Experts of a small language model.
Size: 12 layers, width 192.
Experts: 2 picks a token, a softmax router.
Training: a variant of Muon for the experts, 340M tokens, 10376 steps.
Below are experts of layer 6 (counted from 0) of a mixture-of-experts language model. Rows are named router (the router's row for the expert), gate (a neuron's input weights, with its number), up (a neuron's input weights, with its number) and show model dimensions 0-191. Each number is 128 + 24 x the weight over its row's rms, rounded and kept within 0 to 255. Numbers have three digits each.
Before each expert's rows: "comes after" lists some tokens at least twice as common just before its tokens as in all text. This comes from a sample of Wikipedia text that the model never trained on. Tokens count by the router's weight.

# expert 50
comes after: "\n", " =", "==", " career", " also", "History"
router:121122128136134117133117147139145115105123094185141132167124158166142166123134116147148139129130133158156146107116155126142139148127109146160179142131123111109130091150101120145141105136169113144160150109123156099165135098149167117140083154093109140135153103142138135112123168112094149143096159097180130140159131149118124107129141176132104135105078144149132110124093087151137106131117120142119143119139129160136152145136133150144182140106140159142127153151164152171128163117172091132179105130105126136133124044158159146096124097131130184145129107132090105139115097087152104077
gate1:110177110162111110138169109103128091137166135168110097112103149144159153113130143176085118110170118133105094122117125142146114137137142125153135099137124137095111187135145150116158140085134128143116054146129123132137141161135132129143147114122111161110123211121065103104109187104164153130114097126132135137180117138104138160168158131127127141161170098144098171143141129138152146165142131126093116130070110129143083118159129100117133106126124119086139136146123128123136122091132103139100110117151122092111136122148114105140119114070142115131112113132105141144103097129110121124
up1:137107118090141158142138076118155158116155137142119127120115161096153155128143145139093109107149141101129088121130126139148137113117097114145116158136154100129108156181142133169122150098148124125110118095107127146128131124127143071145122136112097156114185162108085128175117131086117137122085113077119100110148112135096126144126136140161122123131151125160134102101184169151117113138126166135130077120143096128121097110159140103061126117152123133100133091119122105103176098122147113104120117152151092081120132172157084130153108135122193127125144137153172120119141108150113097144
gate2:133179133123149156163157125122110161143100166151119103125148149136149097144174130162129093018109128098132120133120130152117132155153092133143117128126133136158139134110166075139122138111123129127094153171140099101117148155174138149129131158120098102116150146141129130105155121097168101137198125152123095119116143102137085112096105143133140128162134111119124110120101115119099129082108129122162110105114152091123092129128127123118143130148119103120111153113152142133114139138138126167145204145163133103143110085111083141136115101099131161111133096077111104136155143125132109116
up2:122175139100109108198168136140109112135111127147104115149125100173117147147130106125149122096128152107122145126099110125107073119132098149122121151108090145121138142114138079121100130141125106102110113159132131079111123112132141146100130131135113115097116137137144150112103095133099089128147123136113093128125154144116118106113133145153137123167143136110161123159104089112133136092149160112168151087105167136157091081157135184095112137138127116130087137088120095144105096101127124173141167157148118122128127150137047145134113160096151182136110103141110081094146145121174126151

# expert 29
comes after: ".", "\n", " |", "==", " ==", "==="
router:105132095157087130139169127158129161125106126148130141140141155123118157146136147123179122139116129131154109110121137133127148137099111144178154119134099099137127118111104130101157112157134089153168143087151147104145121106122129098143096166095108139128147130127116155137124163110095116104153151106139132116136130106091132125114155160157054127119136150147107192115107060132165085104140072125129154112134119135138139117140159122147143127114147155142148155123132154164157123131158154151182121124113130126132135059126107128123119099153133181121106115139060120155089122071141118097
gate0:135115095140121155098128133169124134125112120150107123107129135124138123140114135134086159150119143126126122135119136133154096141109135104130140108113147127126153109121128097144124114098175114099162152140090148172133096152125123131111090128102141152166109094149237120162112148141123121084148174167122135173167114167106105148131111142131104126165187121135132112165139106121166160131145113096120124127105136146124154101153116151108128121127123156111174150138124101129095127127113053094140118128126105135130120154128098114189126072119085126128125076143144131181106106119152135111
up0:104074151130147120138145104138119123103111152075179141133123151137115135124153129135143122117136125158139119155140119108052125106140100156144099148132122132138120107118153131104125136142076100137116095073148121125108172108135126125129106139173097131087165176112081154115119092116124145181131105117153125096139137081146102097138136078134144106132091120106120133123117127129122095116121141138151131134153103108132100142097122120132119143143112112144107116096163133138154098140170164125122141130137165112124122116146165163089118157133171118145110215113098109056153137140102128105
gate1:139119106119105155155131130127136104127119148099151098139167119093133123101121153158136121128144149080172130148147146140131133130095154142160127139108106134131154137114116112146153136134098176128068102126111150151101111096137113140130156116156161114128145144111130149139122110146100083121163107120142095096143110129109105104082121146171126110136096141131094145088131154161137108122122161120100102240115125139159101136123127063120116098120135151094129159085073125115113143121132135124081144130131127144102133111133077126118150135150119090165111094117147069123130097148124100096
up1:107146114120165128102117140125127149143112077146114154118118147153135108128126100076119134136128102194121116119121107117126152126164102128104172121140112112132132127109130100116088113137143110118187138133136104135142151156123150126124091144093101122115116113135126094097131181115136153120096163159094152143126131112152132161155119123107147146120155130159156142187130124094093145129114083146153129051163132096088135127137121180123148170138122103146086101164177118150149107120133131133147140119118145111177109117108193110142118129120151147112135157138077191130128174139129132129

# expert 53
comes after: " |", ":", " ft", " on", "|", "age"
router:108117109129060153113121117153142124115105138111126191164137131161064146126158138100142109143139108134166128166140161102138144098117108146155163161135113128147111097150095100128156099123129091142144115100120111104139132111147140140107089157078114127153108118160110107133127163096103144137162155106158191130132166152108129138165161150123099145098125130151113156120118081142127138110147094114142150114147109136111129106100161135142176137146112137111109109119156147187169144131126130148152127134104133132100121115172174095137088106148160174167121146159124115121142092137131137093
gate1:145141104119196108111133111102119138098149102148139101155159130121093075119120133128138128169133128106161176115112146149128089094138179149166147148118124145149092120127150125131144123128108119143101144125137114145137131118162120133155112100146115124142110118104174100149140137158179133103091112113150149153141114123118161103166185112122150132092156134129093100154149152112112108151141106111114187109148150095139163139130153089153124155176144133130130164205170110063137086135133089118122123114147130124155151123131131151109149115169116146160111132129102083110137101129132106135
up1:157160082118097139109144105112133140141128189126141121134128170129151105145133124117130121133175129162137154141118143171115125118116174136144130131135144175176113137184130145182101104151134154119148103111140133160126131093137089126135132109161117141118174127124131130160125117146156150136059135155179164125119143136147111110128148130106123138128107094150147136107088112128146092119119132129132145130139084119095186125136127152126128186162091125145121105181163087109102117105117124103092145119128129090114129110147126120137154097082116202133181094123117103129113132103128114104
gate2:128194076054099145072112137084126111111120163135153155136141141152085152130154113137142113180148137139139156172134112106167131127125086128104157134104151139134123148112112110092147108158102176121113116128121161133103130104121127132121104157109112103097136193119165127098125105149135146170140133142118137150147152172135109141142165112123119086156130114136142136146110159109094137148149120154150127133136125081163158131115136102139138107156150114135150132147123103103128175105146133114140110106124126135131060094090147084119110175159126109115164133136143140126147106141136167117
up2:086132129133135164132098167100127107120107096095093115141129148091123111103145131115114110150168175159121099132164165136141137100127140132123156144132118120121150141127097120137142101181116155118136088123117123114139115115109104124120098092102126082068131157152139129171105168110141112123116142117146093112136133120098060124079065113133144141136166154122149162118110142140134163160143138086128150143145120138125150159125089116170145148144112123141150084146115090112089143140137164134141157161115129122093080123119102073125070135189099132136138158139123132139116128156127149124

# expert 66
comes after: "-", "\n", " Preced", "|", " Best", " Succeed"
router:141142164157076130105163149140137157124112135137125144141131146170113186110151141124182121144103110168180140131083088088136121123144104174111157137133153150089096115107140118132140107112158110188109143126157150109138139128141133161155124162128104162144140125113140096102130161084077128161142182108142120123114158164093127123144143133146107119071101136139162143122084126105172136107133121141143122138190157113124113131103134115125197144121113145139147118129123166115157175173138108158147101105117127109136131095132176127143108105112118143117131127130117118150110121105143126126
gate0:099154113099162123133126148145126166139136159153157133062144090129126150104110111119161133145167149143157104116131141137093128151117136166128131102137076134098156112092125091138166103131118142099101123151163077182135136078130105146145117158094131118135119076085110170118110147082113106076133127159150135146137094111137175126163128129115123123175110101117092131139116122143147113163132152181114129111121132106124114123099116113139142146133108141137148121092122153147150110102116127160097169112134136156121127152145146143163136123094141138099164145144181114120123167139099188120
up0:137095110154132114113161080124122081137135117112111135129079115082132164184154102132122092130146088128167150130144152095152090127107165119100140098083086148157129124117131143095120117105096146116121135176094134119130122146144127149151136121101103097137126121137122113148110125126089156125123193138132110074124169147126161126126136134133141107104154117107105097138124125079102099131133137133139082176114140111137084128172109122129171132144117128132107137148112085095119123181129169105094149109140124108079120103132117117148124150111144149170096106164134101164108114098157120094
gate1:121114078156111077143121146122114083118186085147113091122117145086138147106147111104154136118137137190132080127122097074158136135130091139148146092157103123139173132163112163103087149141198124159168096110155100064115158138080119130127135130125106158140150169115115144085121120123178135129121071107141130144121146143126138126119127106117161109122166105120154133134139134122091129122119108145143123087126100103150168093158170093154102106123126162115146134128133132118112108121127121102126147112142131099167146108112118113140137106110133116118149121149111138152133138147148120092
up1:164139111113142136161120143133139151139158131128129132141125131162117140162135155135067137148098088136137117143137097211116142138107142125136121147133137143112115133108163099154130105112099127085138151105122088106109092153129112128119129116106140144108145124136116107129142150127126102131103147119180073149121121102086089100124073141123084136169090132138112129159137158121146129117090108104131155146094183145118111115114127144126134135150161103119081104142121146138137094126124115147117147124121057152168102106106189182167123137083158149125102094138107151136133101093082123139

# expert 58
comes after: " to", " in", " and", " for", " on", " as"
router:095147106133112129120140135190109148115105148127102149143195141131117153141154151102135138134127137125147171132127141141152134148113143157126164126106138121102135121122095100126124107131175091143119174103131156082147094129118150142116109165096107137117150115206133148148128173103111127102148155129166157148163156092138131109099151127171118136108118161155135139110145108078152117111114107172156140135151119109107133157124135116118182121143137135131170118086116129109123134147163131143165136112108147130127129113131150130098121073168114173141062160119081098137114110096162125099
gate0:089105086131141135113090137153124114093140105110156126101143144105135163096121120142108162107120122136121130129117099132150130130168123115129110088143133133129153160201158181161128130146131094144142139130156130119109136132121113087185092114107176144132107119171087152149139141132127126136105113125115124122088149121140097103112130111127139118136120118148114133154159125065128068146138118158127115124104158157158114140133131097141137122124122187132148134142116121138134132115119059119092139145103062103142121129106119082088130145132162127160147110086119137152117053111076156139
up0:130112113115110095148084121146134087095157190113117141112125133096134126118143121118093131100149158156126110107160103108173120128122166144117147109168111104146137148133104144126190131051107113161146153147125156098137170099080146138117112171147110131147154106076104148167117097133137130187154123128127112098139146134115138131135126108146154132143159122153119108123110145085122105126116099084147133162100132142156098164177140113142132155113100148117168134129105137129148112129132080142142096118142146175121134128130116148076134139148136118137150157156180131139125092114113091094
gate1:085154122171115116116136097153149135096134140115146131151123136122164117161084115126128110108122107115093080102120115164134124088137159113158095146167108121171117109120127150066117139159143119150070102134141129130129095147157124137132137150100135103118106148120145159163155122134118093165116081133146110118186102086161081114106114094130122107138065135103111152156150097178118133114120105129078120143153150148092088101096105122135136094091076110115138170142167128123109149138129182126108117155166135152123109117140107094125116124132112094117133135135120128142136118123135151107
up1:143120117129066113130115073159137144164118126138124112110144114127115117151095155135121166184122144110159131117139151114093196152111149135116142145085126131117101127138103159153151134112144150127161163110148166155146165082091131129099123135129133144144170117135119146142159144106133122119160134149112137124063135123113091108134131163152170151102139118089112149090116135122123139136085132134117147131122129114123122115189130154111119175112145140141179101173172127141131138107126114097113109113125103174156146142058118129108142136092127090180098159141120156097136131118102103127

# expert 42
comes after: " ", "/", " N", ".", " T", " S"
router:101162098125074115123106147169115159138102118154115177156151160115105121121171174110143123149155136133143150120130127144158099130132131141132153132147103112134145126142112146116139082126114124149133119139153087127187145112136166097120118134087116123132129115132153126115180128126092133129119159089136155126152144126107125120133142121157127117115116108156126192156129082108165107085146051108152166109120112138114120125110153116166165119103133142166152148150111170120139116131143103191123097105068143122152104086154131125139078136140109136126142122133118080127071100117139112111
gate0:088124084093114099143127135132142138116118130174074127118139126117181049092142119114138121116089144135114108123117144125123123159164085118083128142074133103120122137119121097155177149130100129115133111149173127121124108080093069143137082115117119103099134153103153127133114137089109111126152114164148120139154117136096135096149118145117134140155148107101114137127147110125166091073104126130115095122133117099106107149145110119137108095109162104173112146100146118123160096159197113125137152119123145132118158099186132128133126168138127126127096136154117104114110120083113143134
up0:114158097105115160134156123097158164122082109157138155173136109116116115114161108119111127158117140161110123091079116146116111127120081139100141168105089152101137097166072116132145099118088169119142116118164084142143157096097130132119101137148139122128120134107121084094129149122103119084156138119160127112104139102097155085110158134122107148161106115114114128133135092128122109094165105162102130110149115086092152118102118129127113159093117125131163059094081114122122139131132143147144105139132135101143117115162089119155121134143082110174117106160149123126148090133091122133
gate1:143164155137124144118142098114127124143135146144122091119150129160098071126099184169136118103143152095112136113109139139128161150093110133101178112141163138161153160185148143107111129199123139151149120114147139150143127144138150111104107135111152133136088138144107150101117123140159123141140123112178114150119165141106119144120122156128132080089152109183138138150094132146170105141133101165160112112115088102132155096119127084122120079172115107112100123173129123125137100152120139140138153140140156110140113097122139129179107102111118186100100112108081120101117160151124126156
up1:117136114086128131105140161133113176097167135131110134130126145140088116159125127164170160165165098145080153126111135128112160086114107153155138125137114098187125156144109130100099143137154163166171132105134108123171106151134140117077103123142125144136132139108087124149146114129134146133117095121141129122124132095148088156104108126141134090067128109151095206108129127099159164148145147175142121177139114127159106153105123102118119101129137133143132137120156127169103141099099172085141131160147118140123095133125060125127105132163126159144106141146150128153155111122115128134

# expert 36
comes after: " /", "W", ":", "E", ")", "N"
router:146146133136125122130152122157142136167101106158107167150152157173100145119131148147128147136140108136146136135123179132134173098152145151152138114146105130146108139134139094121111112132136097129159160111159136130152151115144139086093099188091115151183125106151102105131134142133105153135118153097135157150139182144118146115129178168135093141118103173158126124147134104097112097116114122130114162093172103145132094129103125132133182109135097175126105132116153218166143145126123120164161137130114141137156083104158155160122101124143140182143137131096131114113095130105121119133
gate1:149178084159127164151186100099131113159132161120130127127170146103125098086103160141099136110109154126151109113100148125159118116151109075162130151159136089120156138133122089119101153136140117096120152087108134100113156134115115180110114124144128138147118108111124143124113167127097113135137111110154094129116113153151138171090118158156099159155131158136096152152119119126148119144167112148096138071120150103106111087098128119111120123116093152121108104143131154168171104140136125136137159150095140141113110090149105138117181124130168099105175108106126084095117106134128119082
up1:105113153110141120100091155148121115092156139110130142124111157098144106154134114114145157118110096112097156143150100131107129152110130122114141137116142196117080126147119156115149108104076111149128110151149109135139118079117117127174148098087127132145157123115106127107143080156134186125115121136088143137165102109132110111160134107131155120095136134146142110118124142148168186086133150126170131179103119130138147160158141123139160149132151165110109188126108128081097133081156122138121113127136127139142160188101139134129120103128101124131123120178117163160144195122140157139
gate2:150118144096133145116147112131141099118146178166146088107104136175119170096124103116150077087171174152144132137115149157125136124111113168140132110143114125109152091132104114097137128121120114129082137144156113145201091118104137138096122144114129176139126149134127090094157116145133109154108151177119136139120149146122132107159125144119126121121144106168107154160123127159121120099112130109168127157096152159118120131100149078132166128142141095128153101164106160130191108107130093153129125067110126159119088153169136163126099161134116166112137126128128114120141105120140075132
up2:115125135168112118121114151145180173170120091119145163156099143100138096139115152145162164169143085092137122116126102136153136126165143129104110125114151104126124157147162136110117100138171147123156138108121137126067186136146136126163128086118131100090139103095107135153146139116110140082149119122142126121119138104146138148139136110158098135123116149139183099074127099120135144132148135121092154100127109063139115137131119166140116099118128154113074155104170092124085169154126151096112122178160116111116160118083105106131096131143150070145124141152131142130133120141127130128

# expert 37
comes after: ".", " 3", " 2", " 4", " (", ":"
router:128143101125082136123119131154137122122077108138114137146164143120076185128149151123128127124165123163169160152102142092137154113145126152146169149134132151133112108092118121127131094141120136145149137119150125076180116091145154088150092150087107137150108125151155120119154187127104130150143131065145146119155134128094151106145139169133088159117110133131146182167119086085109138092109089102131144143136115135120107122118140141128191122134145145125115132153135164147148127136131126165153135143107137141122135077166153131131096096161121169157130114153098150111076125110133149131
gate0:149182112110132159102092114132172122115106138140085149131095111127114125137158146115110113127158132108135073140147170076117101135151153177142148161129143166121156126122105124150118134109143118149147131102157111118154148121142113135133153096099141113132096145159085083158107170120127126081125123146111105089056101125111109166127147134146136156123142116107157106131165122071158124158121101121150137133083110125127113117103156110106136146129159106097143164183127150125121138157144090095127164150139132134128125134078138160135102147125120088136137115108121139125064170154110125159
up0:149134159120134087145107122131144128151103130110156108111119144151091141163141140114110161105110120139141102155122140136114118109141132122122151120107110163138078126093081138131108112171134163160113126112143156126137122129119100124144077164104158147138105119182132099135145086147117101163103099139099148112144150182142142115126094166172134110105122126134101116144109095153169121088160165085093126108145139156136096118171160111134155133121128109089141122127107126121146151045138186078136089101131116109124112147119132102109131119156141154165140123118085143171171147109111134117
gate1:204168109113112123164125130152121118126119103135128095119099115152116127171126075106125061112128100101125096144152127074138133134183146186129103118168137156129151143099147152126148085127116136115129101132128107117122149101149119141155137114122103120105137121129170133129146138085129109096141123120115132137112107125152130125139068118106160126118165100116100175144094115118146135120137111137108146113139130103156177149179120128146094156116179139097131117121132095143131081104166094150091146139143119131120158137089139111161155137093156140100108180141085122113116097134138162117
up1:106137154140124097120148156140141136091099170122166153131168119132105118113148181154160165158094129135112158156119123159178142115090104075082102152125135105123100083173108125088119129119148107091125110143151150136138117157093132155087133130142145110157138091132143132115120096153086128127130157069149103137178152099118121148099140164129141112130099146163144143149169128125098141119070111137142154090124118091133121088127101143157135145103107089123127120121139158149146143145124173108155151122117161115115119124096150143128068105144129107117131092115151110123137139143112110164

# expert 49
comes after: " a", " the", " an", " his", " The", "s"
router:113133129138081117167150146147123139139111124172103152167146171157110177138166131099153146157128101132143149130129159092143173118148149134142164117113158107114115125130129100141145108133184132150123125091100124119153114089128162133094105155103092184107146122154147164131136139125119110107174139104153112110144155089115118113124178134156106140093115147133152158108123107100146088106137097160130113134126144122097142149116127090133185108119120135114135107111137127134125194145185133149150137127101151136149122074104154126087106126172128183136115145123120112146087131091166136135
gate0:117161146094119138137097130127155145158096146114104113114086080182154121105120099127126095162114108162154133107095089127122078143152136109099133129106128169139140096105150128137201133119155145093146139152147096161117135106135137144139123116088150119131147126129096167126152150136130106160130129135181159069175095185115123122175144124110114130139122105115140165120096118160134153140145101156099086123125135148129116129133163146146103135104098135123142140126114087087141108086121148143143137096171130083134133123177119126133153135097094108108111112177138130101167142122142119122
up0:159121081152137117105188080088058109149157145174124115097143159125118150144148140159135148130121105136136159136122126142116132125113113151141111134124119172116133126157112138173086129160105149139129134126168177157166131150120125110130090163102106153102115125133181104114132107137123145106141132097128104138119122054112143101113136182127122128132134123142101106098122122126114118104123199127151143153099115103124142118108113127137167136138146113131139184068133149169086137138090144105181117173104135135122138144092134125141097115111122144102123120112134132146096094103122103137
gate1:152134156103116120113158142153133137119122142123123134100125150128135146142105163128125164089162141124133124150170149108068128146078132145099104141163132140112135139104108117201143125094108116144131130126118129119146092156124094159123149123089118160140148119121104129159164137154103147104120133138156132137163077094134136155119131148114149096108160116160155103134126111142131097122148137126124169097087192106118089130127129137112125151135102114118151148080169134127212115169141090151162145141105135083140112150149140152153129124161089179118139131114109159122097083080109128135
up1:110122103090126080156130119133129152122096149130182159133127135162131119151128135128143103132107167098130132086114110150128123139189123097128160145095103135198116111147132204107117136147120140092122097166103142132144173132132131103120112128105168104125096070126118107108081152133081146122126095132094130106140182136114141123104116106186122112130128133129115147108119119112100157145132092148149096127117115136146143137103103181129130115139116095163102119143103115139065147082143097144083126147148101142133133107119128103139120151129156168147116119125118115154104141126154171102

# expert 40
comes after: " the", " in", ",", " of", " United", " New"
router:117123107117098115150152155173162145139115110120104139135146132131104171128122155137151080135129138118147130157099134111161127155160107143119147100120137074134114142116108105139155102119166104174133126124126125084132094087133136145162111171124107191167108088161118119127171161091079136140120134095130163115130131145111142113148143136161086154107147104160129172142115085130148084130109098147169151112147146130126122150102135106154196112128135168132115152113133150151142131128143101118162129138102159122138110085175106136124089114178106163124102124106083135099118097125157123123
gate1:128112164141133145139154118140087159096134123148131070114122104136100124156122159124107122089121163156134139121112156114107125163186089127114129106143140183099136127126141149122102151137092145121109129140144125164124089136141171078146116132116164147131113147187150135153156118128148126121115137122127139136154134112121101100102097149152156159131123141141097168130112120116117157130125095172170109131159129161160141181153129099125083146160137143111147138123082174155090090183131092120129125129106102101162106172155131123128135096127095166162113114135076158127150153134098108109
up1:102085137128121112104130134158119112146111119115128162138133155131166130120111108128156128123098109120116135141153177152123142074109126117133143133099095087128132099180135113129166128125127088121107122107129127120130139110120100180109123127116126081119107076165146094157131120104150131095150098147152062125106130115113122122132111129146097064122138125134124148140147180132132112102088145126138171090108135138077123087143135140107109122113146078150135123144169036126162149143175154136148146122139088133100147121107103124114105135114157079100131166095168118144104123121124109124
gate2:164093141112155122150122186109128111107087104110156145154125117133101127155084135154156095111131134117123109133111096127128121123144170139188134115162108090149144121108122144148175121094074131142112143144147140142140134128139152168132121150145124130124123133166117171173137139124108104128100118129134115146132131097158136107125136192103150076121153097138148165138136156120138093153168120158106101118103108125107139113060153138083107116107129107110118178148100162161147100143091143122129124136119129142100152130182056147110141159141151158134113104098149124161148121133127097138
up2:103081087101162111122114167127139080155072120150136126100114105127132090160116089143179125152108124122098088126141126098125095129134187123199126142181153110117116143118132102122140107079110151144130142125131110142117135109113134150121151134160133100142098092153141153126116136112085095150112126130118128137082161131133119139117131158118136158112122129136183129141154127105116111157171131122100130143134137138079155143105147142104109132090163107172133157129137178154133122082131130098115109162095155133130151108121096130131138122078126105096090146077154134093127137151158126097

# expert 54
comes after: " |", " K", " Ha", " Authority", " V", " R"
router:097094147155125193128134127128130148169097080144099152118148136109100149172167128141147131115136119174153142145127134138149171132142133163147156110125071111125097125126114103120134083155128117133143123112165129116146124092156163119126095150113130156112160092145102096114168146111122143121116152157117131126162178107125130106152143164141114169094114115130114168125096102104106095088153138132153149113152117138100130155128158119114164115141151152117091112164184158122124155118119117124149100127120176139129118120154139114078097074118124170168093124165101137126100096099129104141
gate0:116160143132126103107133114123072131151056142139149123138098177142140157070147111152110137112122144152130109112054173144140149132155139159120158141074116127093157137131179175140200135123142122134138133126112155133136140122108163099118085163135118152136162157163128120124107103147114111114175139136145153130129127126135160127094115127105104160123093102098122119135129175138099102106116157157113137118119105160123102163100131177108137143137118122138099109092181113112157115088118136138109107141117135101117102123095108150138102107145118148162142151147090138165111113116129139122
up0:145131157128132152106162148114108111095062139140202165107116176150169136106144077146111103148127151133117126126081166122109145105131119146143142151144170110117132130185121152120097130133134119142064098134141105150130185124147156101109082133168138147137132122114137164098103099131126124139131101120138122093134134145147153126132104128100118137093116114119100119160122135131099132139124171149123140144151112172147166112100120188164100138133111137125131100099130132128140122128087120155094079174147115147116139152116133181115085137143126092158131110112117124171131107132128148086
gate1:138101135149121131132180120170106117173111125101092091131132091177161135100126106154121130107156149166162106135126080119109119109094126118178152119103123128156150132115080129084129102097081122127139099118148168145145129088142141100128141134127136124175146112127115144120092081101135124087134121093104122108141156141164107122128149104129092157123143148133133168120098177125183169135126124162109143142131152099168113117115127112139132102137094119151126064109132141083113173138131122120130095135172173147135110102136138101089086114127101129105124140099144158112108123159120105128
up1:130106118114156122107148118109156146102095131137183147095108148127094154117108172159117141121125158112106112101091117078107105133135144163181109119132079124110045135111137123127146127167147083120140129153139125100133106136117116098118173143170074129084113113138103121125097141115120128153116151127118167121097165142119102130115105130139146090116097117126155093129119086142109104121096098122175101105135114162143137125150117148112120162122094092077107164079110148135097099116108128133125106151123107127107114140112071088098139128141163146133118101126149137078147116150131142131

# expert 24
comes after: " |", " (", ";", "MP", " Chevrolet", "("
router:101100148159111188126146111123144145170093078148101150115156138110107153174166117139150137116138120173137132144127140140144161132141137165136149114128077114130094132119118107111135084153128112132143129120156125107158119105150166114123105151110128147113156078150109097113170143103120134125119144148129115133160176107109145114144134156147103175088117116133115167120094111114115099082151125135151149119158126132104126145121156139130163119135160147116086119158190162126119157120123115125148092128119183143137116112152131113067089071132126177167091125156102133135095098105137108140
gate0:119149119141066124122118106126117149142074163129118108135132132153144140151148140113119084131121156150122128126144122102132162140116163156089155146130151149087127113157108115126136103077131145133165160106120088135147137111111109105164183161082159158179146130074148134104146145158128131074121133117115149144196141140161138102136158147172118124134111139100137119146132142122081121125091158159149134084152121151114116112103157113139167120166112118159126142122112120104112106121131128133142126140149153124146104162099158145124097110144102151119202138148109088093085141120135124091
up0:152105115119161133146132172136072117124137143117145117137123116166146107096132142114103119147134125108096168164172122120116106101183131107127114105134126118089137119164149128124166136097157081138117117107082181100144147097112128115121145120078150128184116137145134148116155145152129158106145111114133123103161128133173138102145133088210150125154169130119107163107181101117080123126116160117110131140126108125150148144161123092149137098156114113123158125131121145107109116128166117085173154143112152063136119102126164163130149097125113170107147127101102110131140120127125120122
gate1:142148115132124103104119118135120130098109120080097116149150084161134118171148111139094100111136121149153118144124183130143139112151133103116139092152126181142088135138136089129084130168153138144157104134156110111166124128127067149125129139121104139112183159129143132142089123133164134164141111171119109110094133146132133116128141146128107180109174122154121151155156105111129088112112129165154111123145145128120174111062125115129176103115102135105136163138104162144120140136155124161116108071091109135102091123087126133105151120181104132126084134132114137140105076131119143095
up1:152131146099113140170149118139122157183126111126145117155166148131147126134131135161153116135141098132110116173159140127104139155116158161100096114143093094160119143115116182139170133102109120133095147132129127089096109110157136138126123097148133116120106096168107131125131127085117165125146130116162158133159168179149166154177104070100127120125116120116184130105108129158169146150155131168129135118095128112099136099115126096134122171119152095124096109111154109110103120112131119130144138142173092142147174119126124108171105116100171124082136126134142102122111082113096102179

# expert 5
comes after: " the", " first", " a", " second", " third", " two"
router:128126130128097135143125143186101137099111116173100133135186151135119137145158152147139095126134108111160124138129154143149122114132137138138143141121093163092153095143109133127119095116156113133147167119108125083154133119121178136116112166124112148144147108167132132115146145100095110146156144096138140117129126093118122069137178162132108133071109129133129133134088100114149123082175084162167108101146148123121101138102131090148167193135097158131137142111127132129134173149163137138148139108101141130137126110119109111077106127151147178140109148105090148107086146105184133096
gate0:135139127110137134152105101134110148155122103160146145141133140102158131159179142076155118164133098125130129152124105111161147141116148127134140167158127140098103141146128155126162132114095150109097094144148144120146129185148153141115096178165108122129151133132099115126157112148141153126135122104149127125131171102124139170071176111124131140117117130095158098129158140132128161111140163116158141072124168106138094121103143155167097132158104153084154175149136168155111123137097172076140093133121104088125148120114170113137130147098135144135117157099147116081115152187133112139
up0:165095148102092138146107135082123111214095074132151112139137114113151087122162184122111112143158135128141093139109109121119159138135172126133155110161117145124146138109150147121141110146120154137129135114142126148153137181140168129124086137137118130150148142093113133126119148131130136155132127135175114168130151130084137127130152144174121164155139087087131125137136143147101143123146146217115119115122106134133143136106111063124107126115112159116183171121118136153103125155117116108124112140141129120140169137085149141081149110109154120125143111115113146101139148176148098166
gate1:141149115102136128113148118128108133143143137169132128160141106091115082159128153134101128128145089099168125138134157136166117125133116091114161142104125125086195127114111112144109122151117141126132151115081111115146130122074161162103144141172120126147121153120111138123137137144151056083137132177119130106166146153132155116064147143115114111122150138117112125138118156170099128108095161152153124115150137100201171115154135159134110133121135158131126121110138150119103180111096145131181166132103121133124123149125109111144143081084134167165105110148136134120123127132070153114
up1:166137185132139144144156124160108148159168135135124120152148123106101126113137124108150125148127094121155092106130177116161110139165137079174160142132116147123175156182137138133087132171172124161146104153110105142110149099088168138099168136122125142129118122123139121187147116126119144119166118096129161109135112104117105110103126138132143173112092142122117108143131088098112129138103084100143126121112123093118140144133104124140171156090140141121130084126140118142138157114161127173143134106105067133115154149115094124106138100124147160098156112123099097132101131152081165081

# expert 9
comes after: " United", ",", ":", " of", "S", " South"
router:122127142158119120123116106171136145148127074154132138116164135109071124135126145160144144135146114154151087136115114151136153131145131147126148118145098109116104125110101114131153070137134106158163133120166109089137133107116137130167104143127101158157120121146137116110141174070114152123103131112125149140122157144102139110157138155163097182101084124151144133170117109118084092085110094132163167089171117144146135152075155107140186119128144159108086170163146149144132118131123111114126129104103149144151091075166125142111116128135126150118099141139104106106106084098144096126
gate1:123149149085146111142141176158119175147155081180182113149114148143078156108124115119123116113151094127096132195119143138141130143132127117156106157134165124131081141077122104138140111120135126136106175138099079138156113136158127133162093132141095113122140146127121168100133131137140117157153112122141163166115141114098127114130103129135121101140116134134097142148114146111113182129156131133141135123151137103141148099133127148106171095071046134136144131142103102136102117144120165127148154118122145144120074135153121153144134111137137119111128172144121139124086157127201113127
up1:129122156079139088087130160144113117091117111144135121121142148168101132132085120126103109116146088124155124148102174118156150160132111129139110125107164092117135112103103111159140136097164147102140121105090125111135144138105141150168137113167102118137133139142103131110115132144101172137156136116117143113107082130082148158117111112141127129129127112170089123149140129200124138133133118144104128120128121107157111131126087167101142087086088129154146190070094110163127122138125151158106177151172096158164102097140116101116136153115140132106124159095135114088121100089167138133
gate2:134111093149136140113154155169097130131168173157133136116181146119126125127133127125090103141115105110110150149114119187081159049183139120057095144146148118163120122091110150131128128129121171153100159154112148160136117139101129104134128137079134137173119156131132098128143159174084091119125135143128131120136128111115124126129120105132083130139117111138071138165159132165108143102159140128093157144175104093127134101123117089101130146143075136148157082118111096164127119122128133159111104098132137125103094107123135152137126150105134115115142140103128119141093128111150117122
up2:117147131156149129096131104136120141167126131125129101103157166113094154117121153164110159113143062104118129066151124135121088133139153146141120175132096110195125106117110094141152119115146112122147133148156104111134148120115171134099134131144125143123119109173099111112116146137069127129118121097102159129133153123169163117153120123093139101083102115140147137155147140156131159101155149099111145166155150175135194156145133091150131126118094097158143108146165108187157141169125109142119137142127154144143153128192091135137131112136105097178133107116139143125118120130123150120